Weights of a small mixture-of-experts language model, trained from scratch on English Wikipedia: width 320.
Below are experts of layer 10 (counted from 0) of a mixture-of-experts language model. Rows are named router (the router's row for the expert), up (a neuron's input weights, with its number), down (a neuron's output weights, with its number) and show model dimensions 160-191. Each number is 500 + 50 x the weight over its row's rms, rounded and kept within 0 to 999. Numbers have three digits each.
Before each expert's rows: a language model's description of what the expert responds to. This comes from a sample of Wikipedia text that the model never trained on.

# expert 17
Pipes, semicolons and closing marks after numbers in results tables and election figures, plus markdown divider rows, prime and degree signs.
router:524402494501461510462498449548444512451384561503521492531437503461473421522490473474519482540506
up0:535590537500542471561478388414489577533492541494436430499535471458483439553529386469513564483579
down0:531510514553453445521466471550489479479461518576403486470506412525496488369592518505525464527594
up1:474530535588520461492448502327486563536450449496465542496513501489524445542568432541526541531517
down1:518576518414501554444399533620458497593409414472478504521477522481435450457500422585488435457507
up2:551487544423469540592551488433542516448438526406445593489414463455497528564464570469503515491622
down2:483574466540455533576487555519541495479504491499452483569527394494516489475498582490441431608536
up3:444459541551569487457500578549493507491449519527447635533463448572465527436446504495501554454486
down3:434457516442482499471460483499539418487418559509484601532612450521479464551525491511469472519503
up4:495517436526449436488522532500555553536492420477513479474505537520510500426466579556410536433460
down4:473505558431495487569498499449498555472514562416559547543402418467457551595566514522448295437527
up5:463547471570502525447566509462525505433441547601497484482480520580507498467518489426418555553537
down5:494495510482549448491461531487503550454590521583521533561400495516543494449478493615492501560548
up6:535525555546465491524530546528473512519401511512458537560568584502569629457517400545536515476516
down6:454432557534530546414493498448458547563545508521464531625556518511534451549494490525518342507508
up7:531546414442525496469561506492463508519584502441546555456475557516469503495473500527502518529579
down7:553470512399432542630469560506452416510456469442575553521527496473505500383521500474527400456420
up8:574560495552411510548493445508497496512500466568443473542468489615453483473397466495379505560543
down8:501477517547485514482535503489532497408508573527501600555505420436530505458556580516530427528573
up9:525464407491531565487460538533459369562475526505522610463495510482486562536398607447464572501444
down9:448524564480499489560440497576389482518474527517489456475461464435457543505469482504643402481429
up10:416490555601497496462528569377562394460555486439506458499460559542390606424455478518442549529525
down10:525467514490524557429613530499491559500532547506583498479475469474564533555514424548448462549571
up11:508598523488470518572456483519461480452516480361476544556505463549513523528471590563449543628540
down11:556458507414407483539507501507557594477518405559559467566498410444500431535571486496542493541445
up12:554414464539503529551624546594503443579498481521494601489449412524502498450469555447462522487564
down12:519501457448485547539476556483494576468466515508530480509468541448431497503569466600559348429451
up13:448481499493571509502518588426520542396554464491513473485559568517471545543452558421499555526446
down13:482501590456461551434544484426548449456497485459475569520563547404515597549533523486399424488397
up14:476475515452500508533518610464522509523412465559455559539558467504454486525437537449465512427487
down14:507465500549518490472465461416450624508465543504521603495464428540576479520435490523462447424524
up15:538535594484575517479531422424611531441524471577499601446527481487536474496501530419494565508559
down15:486553538473509577531484520535579521539482413483366480507454428443446573479507619499501489621504
up16:468486544450419568376516430518571448540517540487502477490504528474472482441514465483355564460584
down16:540464447457484595489557452503596514475467486452490449506490454452404456487516468491437615499383
up17:493451402562467435465508576428508538530478422556603429419564424520568629550485457436526578478501
down17:497399477578521522402492392467500471402459428476585569401511468587515522427477429572541491478532
up18:549452464485490483438455527570513547413536474490444550511522477528541497578436616422503571554454
down18:496532486507577579533512480605464484521457441555437417474591563399459489527530430538592551583392
up19:586553532552600429544556507531459500398496567542484507528534406470528536487436516516509533401470
down19:481497512508469461434460488486542509565496500477524520516529460496506400551471571550462415500515
up20:534474472638486499522500580474567530475411493472428600561489455486572576518398530529428513433505
down20:508524487541462507552512501557437567466501527503474433619457491551491527469493487489548286506489
up21:554534596487438555470522392470478474575461534422456531503418443516498477495471554571450529535574
down21:560461479532527585511459470495546544472528536528533550644523497463494511527437662489466518480553
up22:451475520619532534532569415510531500527478500495394509572439483540446457518492467569310525455506
down22:435628461528500480578427483481561624474428497507467502610412488598463456427500509476525392568518
up23:484539504518546464477514513518535476610571528478501491393485478562549478516472559555560531567491
down23:531527507401527476534407439536526596558549473519506400518518536592434505554573548524521428483457
up24:413477420578458526459623472457544417514517475511565491509544507493470513519489444439525499411576
down24:546547478488392558525500586538574443455550530550549563499482506425471485478477463568528402473544
up25:525509560491469513540521550428472461457421551519579486516557481509545532425578563484469535494624
down25:483488558496569504447492543539452502452496532490495525483522481471550458409412501633510499587486
up26:529493482555433518468451458532495534564492461456425440500448381510492414572467577532585562499514
down26:553569470539537578496456517442507463524505464541494462492596400463521477454564450504562397556533
up27:482547447514476533435518526494540440454485489573480574543505451483485530453444496543556551472530
down27:423475471574495521447555587461428419456452460455580433521560531503498549483463482517461381370539
up28:479504504428475534512506552503592543438451551452428575519572591468492563464493426473560519488483
down28:551501427545566646516474467537464570524452396528418512514518514539472478379453532613522272582486
up29:464449434562441432437504498544456520482481456517560490532481512525501472429503516488383541552498
down29:497523508532552537454495407488418526435460441469528487546446493435470500428512581525408553501479
up30:475466511492364519508593488515505494518556463504533527424446514456461507495555533520505492519559
down30:504439485578477502591482473530573508474453474470550549497452527525514499504507553486573410552410
up31:445450460512431499554476550546501409513506492468489598473513438512559462518407546570450535477523
down31:556501371513486429549454438497415585532523426503523462527504411501453475584519589536519483504418
up32:477587494655500550484594497548498461516610605484520490540494553464497494419481430528462561472508
down32:456508582480520546468546451463534438614467413527520517485447527519439493488616486460529410469488
up33:478496494521406534461490541492535481459455571495476464475454526481458599512517516562491553428490
down33:556443460491489538555605473493427539471534533534520600494494413416453487461467520480494405474559
up34:621490472535479493483553430464564417466499597526525535470436447407496525436543504381479575522527
down34:499500538491535494521479496505509478484522495532501443418573488473459421505524583517490431590432
up35:480506420584514552500419508374467486445454513522437394514436464520465434578511514505411552476609
down35:510513523537493495474455517502466573505479541497554517545522529525462603473590474508561319482532
up36:477507465483448501491606508401556450493418482547514517472489480498532473550548572527524522482543
down36:535509484520453474465493507507493487506506422409492410416488504506516470585498407537516482401528
up37:621516461471485491538544458458589495646477557421537613478509439466512445544416577571474533531541
down37:530454486491353506551420456509495510596485531478513492528487521442420412500512634542488474387367
up38:503489469548460529525589551460548445634448575400586501449535608474502603489533482555513511501502
down38:563476487407522558476476506439521539549564469466548517441609610336520539503598487527491428440491
up39:515476407506555557432477522454488573545482535412469452422452545506549519492523506531518521551414
down39:599463471449441424562471567429534435502479462499541541585517386491475487547552465510494366510536
up40:547583564491526513438371468459514492520534548428529505455499556613526463429472483516466527496428
down40:522497543443426539453385494396578534506561447492529510508489472534484528566493518512505476595519
up41:644542425612538593454578498551610508497549487431434515478587606454568449559403429531399517452496
down41:581453447511411460440522467360538536470547578435520508446454467518589483539548472444561392509540
up42:450519593546494453400423459559533532521497479535477438449576491573560439564433565488551525509497
down42:478546566433493553476478520550543543503487494505449520446481552478390508527515583490535513519543
up43:418521531554576538516576536548540511458500474483530553459471425591522470495467493473400526509476
down43:499508527451489443542476478495468516511488485448612493668428557506538421564540529518428407580494
up44:530530438442545450525571442470499482428475488465442560468529479477446520533479516525509550570610
down44:496535589488479492555466474462527388426421556495461506451521420546481478488565526465574502455560

# expert 18
Words inside names of organizations, places and events, such as National, World, Royal, Australia, Carolina, Geological Survey.
router:512490528622499472498510487480501534515491514463479526478463543479554535519549479538526487534493
up0:553524425556500540496534482516580518524470505501484444446490433437530439476494533516425515491454
down0:535468391548466542565511501449506531475466518531517488495497490435508485522523581560469487431531
up1:568470523629494528549538505523417463530480454529492555435530608545536518529405517500471568426499
down1:537472503441609575520448529475576495487496389554527489567518524419468519448426417497544494456482
up2:573459566536527464517518464507499517516512500403507558574415533480384478531458513533517542412531
down2:469496511575460498404487447510611530506540472508535475566485550539482461553544361472436503462500
up3:486552468481451518568575489555471462489505454451460473539518427550445470586379472521421504553442
down3:451496502507482492516614444601597512438512477528413433569488423518527540436537491620426546441495
up4:500486542566424429549360511504539463535481474551444437527482520466512589497525517406469507527582
down4:430563498524396557428563537490526477369451462512470550486528494593496589475488502612552481540517
up5:605531629612474544565580484523519480515512582461478536489451566475511509521476503579502522504497
down5:503443529584492455507525642556514578551535465492478428526516561544420550440415417517510430467409
up6:552431456526566542425450505542540503494557543473485520455525529445491403543576493350469516505491
down6:462500524498594572384490514521477459449555507591513507500467576540521542574539589438493509492536
up7:588452515531405446537517566500496498513574459452431506458504505484398548517561471420512531512559
down7:514489489577531494534510544501475361530462464457483496461568502538590435581478433481545528474478
up8:435586446545433468506537543490528413486494530507368506483474504403532535424500513437379541530446
down8:548415526455529554550532505543496510533510540521549433474472509560522445535473596442574588384476
up9:424465422546452434493493540415477578503492450452383462556469557523459484507501555456496526494487
down9:474520538495482514480463452497540574520571558636570528427506510468464555433434495453425501428441
up10:550519382512477485561525534573429400550464525494516559424564555487494523560466437543517514503446
down10:493433532492422577529622613557442538483494449446451532542466464540490468487506516473442391504474
up11:457512450514460506518424465524491472471497483511478455462514558511504517484590579436468478512582
down11:479504505512506532437468459489631524530465574527465533438487404480488538526454536512450375551466
up12:557436526496477522438543579437512569506450486431458495601460570485509548527386509569506499432540
down12:504397417627520459424553565521479572484601507522501493528458471472587503554537424570518463540524
up13:583533572555452498529556508499501465517529527479399603433442529464600532452522589563505544516472
down13:526433574609585462445476533474555576507540489506518414543450482508434452575509533515485467532507
up14:541462570542506502551458493522558577504460528499493524632520458459544509431446562599497577550534
down14:472454353451526523417492447454480499452479555470544468503470517542534470564512455475567548484467
up15:509521487523517532451552567408483523441557455500472491526494494508552523504481551464460513483489
down15:511538546455518506503528513530514490555459477519485549528440482458455472529503524522444510509417
up16:536511445478503517478540528525509544576450437451482540449415540426480499495500584475455531495495
down16:475515468489452470458573497484559503479535533521499575516449461585487420514571631474490518425441
up17:574389569460528509573524611513503555665508495513533477569456473540458444433507542536435508468466
down17:583537515413516554490502471433523526533557473488515484508487562413403419453491520451432364539531
up18:415511606496523550543465644533436497547528452491535488477371500485538567472417527493512508486468
down18:501520518520390472531450499645451495468497374579458448556489459518542493546473444616522537463533
up19:580588496558549539437459474427642390561516541513483563478485481462483521437525531450423543568428
down19:468525498463529581459463435517526478530538611517523438543502452498489421416518432524472510521544
up20:502501505551555465572612479438500474572470479462521577514525518487491490576474600517448552412529
down20:487530584458527536510523576416462481620558556501471443526571434396460474501386470522584434453541
up21:522540461559568462456494443447535474596505558481456463501565510494539527465545457505545520548565
down21:503536458424458587530503437434542531475549534454562501598584496583544554530442512531464499562563
up22:584419544521472503491545523549584442585480547444501561499552441462438476431489443486397472498584
down22:515502514446421489548539471536532527519584432432583539562525489571431482523549519477501420552438
up23:480483463524422427503552540410564492546588425509456470445462558501491522484497492443593574573458
down23:562477504438575520495561495471447589504400513506544457496499497527602549610469624541573665521528
up24:553453512466535538510535451450448527481514470471423544437483561571478572563570585531527496515565
down24:532466514427552478426515445462492470574409512498602478553570580446475570529432503567493480561527
up25:520520525531458434575596529504480570550573501520503480562476566538445477525484484521522473482534
down25:540405484503488457581496452453441567528495546507485466509429454547510501498440494510511280524503
up26:505434483558558474537423492489468573565438497475404512490453628465461515526527485424522504531594
down26:497510473504489524474478487450499402534552516496472507513454477532515547501490571448498390614539
up27:486494512556597498532472516446475537430442547429511576589507464410527511402468531640488522495474
down27:484511501476520510533465431467491553485519564560529495410563521500414496408455576523463380468480
up28:632438539549441490515504502509454482541495535559439556537455379551566515527539513577500510420565
down28:408495513573493526517477463545648571629494484554493413529510451494482490552522519448549344481482
up29:553409527601479533563507505474439532593576539460509470602443554550450505574542508522548535522542
down29:452590433535512537434527459481489493471502413468493477587553498474509489552639469484480519586533
up30:544447511556462485451600558490481551513530580477473556523459506507469512405501517486510531494403
down30:471521395496448564510484512457484478438419510439538430480449534583555514416532493506536469434498
up31:411535468569442506509431514629458538543502531485461479512470485435504485502550450668513527503549
down31:530545561465548485554507577537506523472451455491586507496397506462486509459459448504481483545582
up32:486510404526557479468503455431530534619489422579458494379610507543519528474477399409473536472514
down32:502508471496456403476547613490458466419442434547540521549517591495540495451513517556485401534521
up33:516527491455448555479598510478416510572519495555487472467526514459458544484515434479480492452570
down33:472500442472478534485515499396476404524511478549524537450487483536580483482500473491575352522511
up34:542567383473505408567406521590557416528534537444528598517488521492497546459514472560476476465503
down34:565445489520444520519500522575504462601533484531540475635477418521438453565421557519501487515445
up35:567510504527483522571613624406487428536483576479404515521507512449578575423463517674522505473473
down35:496483492536458539417536555427596549519493503452488567613473604393505502567526551444599440482406
up36:608538544514500487567429491544541555513510435570535525398566505554548546518463705440445573457453
down36:467531506598490480535512522599469548433506504554493474426510582556549519382491467479488540467384
up37:481382500441485452490510524504537455543489463431531509516433569447458580517464503533530482568573
down37:451574538547412454453446471584508484554499447543508609547497434422620472524474439520559397509467
up38:512491496488444580540530483484609405510530470555420539539566403459444568413530463425471574453521
down38:561559480587490450518534528475449437417504450570498582524468504379483481402508445518603436666535
up39:540476416458428530567434622450464549454523519509468406464502442548451540611469512478503521492538
down39:551501494500493511491512519468435515548447541453537531466409512426449438469526451487475394577529
up40:537480458579461506507476533470505584506551462498463493446582589472557488565496459492473541498494
down40:503430556551487517556415488507470450387467538487536537497498489492438461437565529445402498391521
up41:434544476492522484525526504513523417481562492506521469522528506524512528531415537465496555432399
down41:455450435466512516526546479510528462529566578515515465464562394414481499594399530522463578413503
up42:504526462524427610503586445480544487502509497512521534432574571540564396559475523471477492484466
down42:487456490433543458348429485451455588571416442517615514488516509466504498477461445478518461510467
up43:433441507463499531473517439418528453510479548392559522597438592497571428553539501411489501508502
down43:522459518531537538434418464489435532458484566584502510482463527476497537495547436539507523524500
up44:574536524527504564575528473544466499546580411450491518385509536394532549434431589554471528498499
down44:429473453528472472601472478513548440552448581515490419507448487550543555545420527468504366574509

# expert 15
Line breaks and dash bullets that open infobox fields, such as Country or Built, plus adjectives like National, Public, high, social.
router:472549542461432522461517463463532397502439473483438562549411455452498510406451501521535579622487
up0:404501570374483436542430566473494495443461498511531521487502622495578463479522493497495565470440
down0:528452434546534529520485452528523499516504433490472428533459442514532491475503479413546567442545
up1:468525563533529553391472672550499571496580384551450446468481392511593533476533559578495593469578
down1:601543526408534458524433625456515507514392536459537518388504573528492444560538481502560614431603
up2:554571432602576435468457490461508557475595564523539515470527440632430532575428547429484552429535
down2:403518433398507520525492431499489496487407550543466493564561508541453471526460466479497584440462
up3:487496525557534540494595473519513509619492505481478549476451456509551427485475571526497590448463
down3:408528542526514440449508465463483503557475518589453449526391538465468521420575540586485522512530
up4:491465519520535498454455514474537541488504564497537437539460551529452492556495559543361459456561
down4:498501457492522517427560558648484585579497480507520395452481503500495502487523486512550676540436
up5:502430511464575422580536503502482528544427463531428472565505407428526544514480525488444541422457
down5:511537488508447447447464508504469479470534458508501433517516523542550569619534453508554554515451
up6:520471541533437470463500474543464497539560447506505396444500456481501560498574437522436608453456
down6:453455468502606405513435494447427580531508485422420456537487498557550496544552438529510579443420
up7:640395554440544443530424512534519535474530510439515591526602512413545480431570457525567570493587
down7:507435536560439570440501592474554568430500509536588535431425588476483539486516559481565514521543
up8:487491512507500480498476503442451500464535484491522513443470611485472516502487529483479588555489
down8:417385607482475488541537445494468556436484529513429413592443551519452375555503532503482589530540
up9:542522609486508501544487477446506599539485489447561390528442550454508571489500471397475528548553
down9:505439457492520607536486508549508496523608532474461452541549411450438396536554485531511563516480
up10:450526483545424491461510522507445488575476499499510504479442499488511539476426511433440540454486
down10:537383547600489464582505444574569522456488579427482498480513571526497497533432618623438538522513
up11:533473585533482525523520413493508509531558507475560423414571536537425582508442400480510590480501
down11:525512482485539521578533550526417416510525518457520542502436417621476533431459521510474471567585
up12:570494548403404451451599439586537484478480471388461575478538575457412509513419505580444577523473
down12:470584445501476541497465522474488518499478493475478475592476495484420516551504501524579543409457
up13:469512514668476520493450599498507489559560541463444562468438455449536555503514527535572527396465
down13:456504459529416540390519548562412414534492429486543480603448559532451459521438485494489440455444
up14:536534564562512421500608479563461552590533530547430516563475435533513602478417477514409551486537
down14:408491564531450580434518479548525452495468504452511450470556438504566569485433493499604554436507
up15:501427528599546607506583545458545534420452613412511474578477484612463460470572542477509466526511
down15:458523467466533492521628607584583421532428479546542446452499445478456500528563440516438579522515
up16:521474503520390521459492559466474530612546587499540540491472482427543571485500554468540526537438
down16:437508557497581571516474489391466469457481513437523530529478586444533528519529554382508408508390
up17:406547549516495477468573567499518507516439499420466567485458543533504447468508521487463534494398
down17:574442554488527527481509507506503481434496502492497522583533503520457551525443627426537475602550
up18:506477484420474572461430618526527510496422569426523479488529450526437571533467463567552580529545
down18:528500455608509592485546590518550443444540611454538519545456508486489544428521476522509578433529
up19:574495484536542432490614442646453421549496580571435384479468417462432450582513562415533563446458
down19:547415508600472473488577493485560526465394515620467480446508426492450503465508410495548575420510
up20:504368578498494452524518600437424559431506536503422520457517400552633456514481453466495595459531
down20:605586509448568595518432547537540464516537485562568571526400463569497511517565509541484591507530
up21:448469446539528553547574421441607549562453556379465490485472582560535413391473426536606582477507
down21:439493409487582498462448424400550470465482458516567421472422447527526398496600469516499590432468
up22:539565389438486580513451501451497514430531502542514551445536489591410501556483460501449474532553
down22:451562430440486508577513571564536460430496516536485557531536471445445549595495453527429496459482
up23:418525514531505523524437456398514506503497411513567463388491534510512492483568554518497484516549
down23:486470503419484485472448500580512448452426479414468408481599485492458493564591487441562524486435
up24:565483498554503540488538526542579491528496506436452414479493416524469484514499507491475529528472
down24:507526497553518429517505457501524539466504481399560525441538542464530527552570535514501462576557
up25:494532481581526594551491504450550590609468461468449430499499456494471534423438524477440570487503
down25:404450555513443525574562509556483470432574551567427530428524547497589477443516481433460566543587
up26:553536538541515502561563585526505511537453584476450628490478472551542507545477506573434526481539
down26:564413472483553474444557460556439558589611450499507539375470524487446522471545472566539589502521
up27:579437478477469468591525509416481542571557473477463504473551469495577546464491489484479509466545
down27:475457426483465450450508478453517504562549506487429495503423602518528521581525566475497471475478
up28:534544531579574432598610389502586457506477476402563444504457465465601504525550457486459599506497
down28:458495515557583489492509486515573473359449593519530483401432449432512459546493445614568533541553
up29:350482470510552457491505662417463529464451504528470467438487465455497462585428448601445506496516
down29:514567451576492509531463404530448472616529441454465560472546455423557543475530460454486602533536
up30:493461426521420559542548492478502511544561480420418493441482584528565542448438517538422560536440
down30:578566591517426546469493595455542456479530487480413418480438451500584547457506458430476516519483
up31:401531426463400493490504533513557502456556487443531421506507487537451482489452479472399485521535
down31:549474367453589480518522532528519535435519522495501458501496496471429481552532547491432394515551
up32:590481482510518508559593488402511559615558427441509398493493501514478505462541505420485547528608
down32:511468466537427481619434556475482512414583486458482516443528523555580439511597465423555513586513
up33:425474521475542472506434454503565548489521545479451577450562575463473556387450443589483605518424
down33:439458496447552463516534446519524499518539534468531493405477518551508471559431414534412482505452
up34:476476554574445530517552481574506442482541513458435511466480437530555386529500538539432637459508
down34:464539479537508457515548508498540440521571490505479509446424427489548497516564541565421615466400
up35:485457488486470608581496489512578487644415453587558458554543437502575425488400520599541590563495
down35:483593450522523523508528507563462581490565505480571484443593433412442412595448438551465490444427
up36:474541487508534504489471442478584486500507525498492335481483472490575480491444489444480532523481
down36:482477435492471395539519447491501626494439518556516534444495498459398519516551502512570540580461
up37:488495507582539534500488554522467469445526536498488490453494508584546441505461463456409588441452
down37:487497371486471398508515459563465539479511506477541435559411461461456510570494491522548568488487
up38:513559462459571465506487495433609545535473461500478525584490473475547483616476556523497518476494
down38:524605496519360505410478459448410494554533475526502499454539413488552480487516403493536378552584
up39:626437438529448370456483529445477446420568472544485512533574481476425399494573500532516528470545
down39:539582495538464485466531400428492475506551605525501462473551502503486592600595493443509491509568
up40:564520512441473557499503498561557529507477550452510443527491469482575451650494537465484569511518
down40:437397518573610546494485499483532549486491578470548479482359556459467429534525409369510578516541
up41:476544563485592492555495563536539594493541572478499484392594466452457468542504499427541629530544
down41:559503555463516523422438471459574488588488549493542601533596548468472374491512423544568555420485
up42:441571444567510600585538486413439548634501424419487471438494572571493476463527564509492610494505
down42:598549512493511501548434571494578506436439637596489452535464530537505581506456452543499602454496
up43:446660494533509425478441461529506592511508473519500541501460467422442466534531538553413583513431
down43:441584557430434434577380489593507491496461499603510457477468505455464501495534459583525582467545
up44:474522479572600379503457460413505526522534531515497552498494625518567504526478509469495511515432
down44:519454578559423547491582572517433387410554504553421572511481578519507471445516423489497530486513

# expert 8
Bare space tokens before digits in tables, dates and scores, as in November 2001 and | 2 |, plus dashes, minus and plus signs.
router:523428482483413555495422465505488549488551548493597451523513528631553423552511595512470427495482
up0:472458502539469511520487526533487547479501488484455549475480492509476491500483458598563505563483
down0:514507520490489446510452523563426606524560485464391415491503617504416459483553456506521432462445
up1:380576551556554527403524394562495441569516408404519523513508483501553520413513452472436492547485
down1:464478487504533464534477458428509462493481429384499438509549550487518513420540547490538489502448
up2:494478481510476539391565564529450489584501477473559476541418519442601523525536470524492539382534
down2:541542462527527519499494577547543524485646503499520457525516596457543578560411529532464455518545
up3:489564595597506483418507582526527637488429520454516463538488483523431482447545489579569574479525
down3:428566515419568525547429472448543509474461475429478416496602530530471536464556529460526567453462
up4:330431494539458572464498490409507534554442469527399499511493449528443476471631548496518540480640
down4:456403594555477505402559496526459521506449548538529431432419448491508494444493484530603497452467
up5:503442429549508525434510523531531472609348503548493479494514451518489596393464515547560504447470
down5:526464491533592575427488588520418465560525492489464525560548433531483512442404537440532402561548
up6:460557496474579507462573471515461532647478433584543463540464543519489469553495501502506519582544
down6:507529500494459502450545452521524521465369460432464530470520557533521546587598459380504411521537
up7:449534414564547580477519457433517515570508517507438549517492562532558523544497514563508445474498
down7:576469496540554515494500501494441544516517542498346415586523582611524496542408596515493337520414
up8:558500481536606491478479517463505477527476543539481527546502520496546551498540542454406399485490
down8:532583522486538516569449554498451522507501509474352487584576558617511440460407610515524391493468
up9:483412501541462517491517468558508531558501555503430546467482588499443450450452459482383535570576
down9:568511404467500452477563502423545546560566497532582405506462509404506451481555460586461380524466
up10:441515554535497477447476479462497533572457481489631497484461522564441442488568507508557513515510
down10:488520486563528578389502481571466519521503455498543511489517553526531538503363510496452354503536
up11:520500526477481495421500425464550442663426522515476517493397464454409517516509518574578544512525
down11:601488496539570514463461541522425407487558537481504493524598464502472499484486535502446451559509
up12:493551545495518541524540498525490495648502524601463531509583523460484453536532489413446559566492
down12:540516580529456513395492473551534631549461582549543503507575534482551469483527490533497471413491
up13:477483480492480573528479475493539430695513520515502478496460468485499496558539535473399537511536
down13:511521588599500458458497508456477436601487478541438508483527483488496540412535513449531524533486
up14:512570515467571549522583578487524540572479486585530493419474479512427520483513549465505514601407
down14:545496465565534519520514530412535531484509487453618536434388494570541464453422595428491440542515
up15:499434509513631484467469544482453454505477461401500462515571542437516529548519557441510447496539
down15:444557549476512503598486505411496503550539511497423478469534499532543477455517556520540455550451
up16:443587463487530485424591460481510507477565523491621463462547495472500520607476469437556554414456
down16:555458602507432440440462476473474447607433510517607466522514462500485515442433485540397436553553
up17:474466507590380540458535601453521427461511602561532429435485470431518492515545517499511549576515
down17:458484481498583554443490566531537528551554596515556557618524459549555564598482559507422577603579
up18:484402511494442479420519558463493428571518517505453482460485507514516458540641511559494472512492
down18:474505556552541471405446486525477489513562524450535487540451560527499534505512462571512443461446
up19:538499489496485529540491441549504465556490511463492525487457532489486524564476409557489513541554
down19:585536577475504482527441431463452487458502499502452562473584509486463486411555433462483373527523
up20:517381448627578457473493429420474465495477423552421545566502474495501528489508535389551502436504
down20:570408522524531437403544591452547491533544481440612475558518408489511534475550445500551438494544
up21:534474437549520549423476539474477562625476536451490472516527476479423542551481533427390475582521
down21:464541520621479469513498532485537553560507422506453512526416522524482407523445570484499532519547
up22:405436542569488563403491428565591454523453567468500517515473482522567461531418515508474550529553
down22:470433456554551473551564499449508486401489566422539525506425392485394459526468501492495539447590
up23:497418501460515392543461471579559459482465527446596541439578467500528504551472519411479464377436
down23:485584539539404459532545413409394467428521520516361575438490575377484509459494510511550488453416
up24:466508501460566527499481444493585534601501486607448550486469467577471553556488545475490597452528
down24:552580437486482426528559516400467590433564444501476563563503463430483548566525493425516526453481
up25:464445437590474439493509506523504596517527466536474437519493555490454438511482488437464531478518
down25:521457455558460493509625517487518562441472561459550448453620576514516485522516576487506444500533
up26:420491560585501478466487479499544496420499515551452448477434515474508473422458463428526517512522
down26:476538480496547536439502587512447483523498485542446483505495521443522523473431470452557336452502
up27:502426500453564534457549512452483540575471590491437489517522493546520531475420527629437498479582
down27:478535436491452513515476545453459558482540447429394446561602585440501534498509518504520468384484
up28:516495552489487571477550497463435441425488526489497560504493527420486419545462556573450584524460
down28:456499466506467544511523473461520372574431493586500430431485584498490599561387496462456563541486
up29:480513439480441567434485541438486508512483513542570521506401462513542455498549544600498517429562
down29:546569425497604590492462597561467610554506483496435599577552570474457454436438571509528417505546
up30:534523356500584502518510618491595451625506502395419537488502482472511532552423569557475534511524
down30:584431453501479449518467556493514499441592532418504557503457438485502481564559507538504474465473
up31:477490479575537503510512491610518504557475523485497563468397552442560626448464494469405591480538
down31:562536495528501549496531507553500475455518444507480579489470569393462551544518506460432412451503
up32:482535516530502553464558506466563515462503492455512525497525585511496571427474446575534544508530
down32:570498494516490504559513442561570555544407515482507447417535487507468525446460408444540551467478
up33:418499547510554509523483520511509414520475524454526492559485556530500500519466477504466525531477
down33:499477509587364529526537384520511522394535559545487416421438545536469513531527596500436541563488
up34:514526513489447523544493475386490545528491535506435587550539492535507538417507520452462524442543
down34:472498492496464466648539496482489452543522437516484477438484602489475446506555419531515427470452
up35:496503553451402481540523467485510583547506493433521591550503519478419489563551493535444471479471
down35:564541427494591471479410489450572528592615439502502436500531575509522518574517525576479417491364
up36:436497448585505560437494588542631535493504418467460536469552480565461466559519523485469527479560
down36:521522555468555529477477582600477511570523538452499510523450583488507501555554462490494537538501
up37:459413496518509521463528527438507424511515652496541558485478400421468540489534517504483635525448
down37:414509450505475515527527509474456400414475630476465532492516433559470485444557523504483540532492
up38:572510490526523534491513516401574478606461535458434444449509464494547475526489539555533568516524
down38:540449465485379416552487451421425509500553458459496432516483501560479465536538448616506513610409
up39:485476538575484524346486442460539483472475508429483434506538577473431561478412508520482538498541
down39:519400524570518462467449505493477519494509438520412472561577475438459425470576515534542488478507
up40:510520475595560496492531624452556559519516499501565523499545398539528476472435518383553510487517
down40:458517467557577515460530538557579595510384548504496492518538500535484519527524546421538506562578
up41:496450548511576521490521432414532523541499505536540514521523520501461530466481523540572488481520
down41:509568489427489526622510573558513574501477465373440509571528525482433473468480529457506363474458
up42:524493567463559589511569597565559495529452528449521556639457408378460465514568436509528432508478
down42:435474513450578543506474554479530439525366438413548554495413362453454559458554455467491347469551
up43:488536495545526555459516495350459481584507550391402530515519519528492483547446490395521494513566
down43:580507480539532509463491538536520482565581432511462407606491489576558515552482576476496402505543
up44:551523490517524521564480462462480505480520545528459480505429527493645513590604512520426514506521
down44:568566507444577525522431496577602565545564357504520438574527589517501558571450527565434368514424